{
  "hidden_size": 320,
  "n_experts": 12,
  "experts_per_token": 2,
  "d_expert": 176,
  "d_shared_expert": 0,
  "hidden_act": "quick_gelu",
  "moe_layers": [0, 1, 2, 3, 4, 5, 6, 7, 8, 9, 10, 11, 12, 13],
  "init_std_router": 0.00695,
  "max_grad_norm": 0.5,
  "batch_tokens": 65536,
  "train_tokens": 383700000,
  "dataset": "wikipedia_en"
}
Below are experts of layer 11 (counted from 0) of a mixture-of-experts language model. Rows are named router (the router's row for the expert) and show model dimensions 192-255. Each number is 128 + 24 x the weight over its row's rms, rounded and kept within 0 to 255. Numbers have three digits each.
Before each expert's rows: "gets" lists some tokens that make up at least twice as much of what it gets as of all text. This comes from a sample of Wikipedia text that the model never trained on. Tokens count by the router's weight.

# expert 10
gets: ",", " and", " w", " (", ")", "a"
router:149172146128100131126128156162148113117128114125119088160138110118098128104127116122135105106153139102129116144122138140159137144121171134165163137117101071161080102115139137106145175096122106

# expert 11
gets: "-", " c", " s", " an", " re", " t"
router:147137114152138160135112128141155087125155168141140164139092091093081126141116116110199115115107154101159141101112156129153146116132091141167128128042110121137104128157147162128173142110153160

# expert 9
gets: " P", " p", "ar", "y", "at", " B"
router:136111119120117131143118095149182109088104106122127117182084083098085106126164155100151127174115169081151094137095116156150144135081145160160136137065103095145116130161153139081133142127134156

# expert 5
gets: "a", "i", "z", "k", "an", "o"
router:142128141127106131144165164116159108108103112152096121153115103136113120108103140113126103119135121110190103126109152130145129151101170135130134150105114095145102124128131114127177168089173118

# expert 8
gets: "\n", "|", "o", "==", "===", " team"
router:133157107096091074130107152115134074130121114164138117087102116096094136123147143104147153089157145115153077134115153103164153117148142130154164130115122135123118135144125147093141148087184123

# expert 7
gets: " D", " f", " H", " N", " F", " G"
router:148131126149129181154130139153145123098129117154101133132154102113094159096128126117162113129090133164167135159124133144143113099122168137150116124130142121163137129162130138153145112080158187

# expert 1
gets: " the", " of", " in", " a", " to", " and"
router:125137116152103118144150111160157110160122124116097156153134083064123115110100117093109132083155115141181116079161134154124140106123158105200174107100112091157109155153125143169130098159154139

# expert 2
gets: " |", "|", " T", " May", " March", " L"
router:150113152120097158140123129118163091145078131103122108119115104104089113094110159091132155108121095112137134078121115115172122137116152090169106153097153123140109135189133104133139106124172163

# expert 0
gets: "2", "5", "3", "8", "7", "6"
router:071106130164124120123146160109156092135112118124163102108096129134092094081158130122138132127163144116134127144161135103128143161143145113140129153132101122135111164135161123121175145083110151

# expert 6
gets: "ed", " was", ".", ",", " is", "ing"
router:109165096098098139133126107131148097072170140113171134146138117086094106111104143142183127134124133121133126156141138143141133083090166160101163110087096066171141113134136135093149126109178140

# expert 4
gets: "\n", " |", ".", " ", ")", " \""
router:101138112110107141146125135131153095108121140109132112136115102085082134119177144121154129121106156102148132138145093139162142149129139101156133149124149105126073140129140112100145086103143116

# expert 3
gets: " M", " m", " ", "m", "ad", "ing"
router:151175117146130134140125136108180108130092139130164129122132072151112132092128160114154123126157116098115109121138109099185143133157145121111153134114061124138100103135149111104137138139139106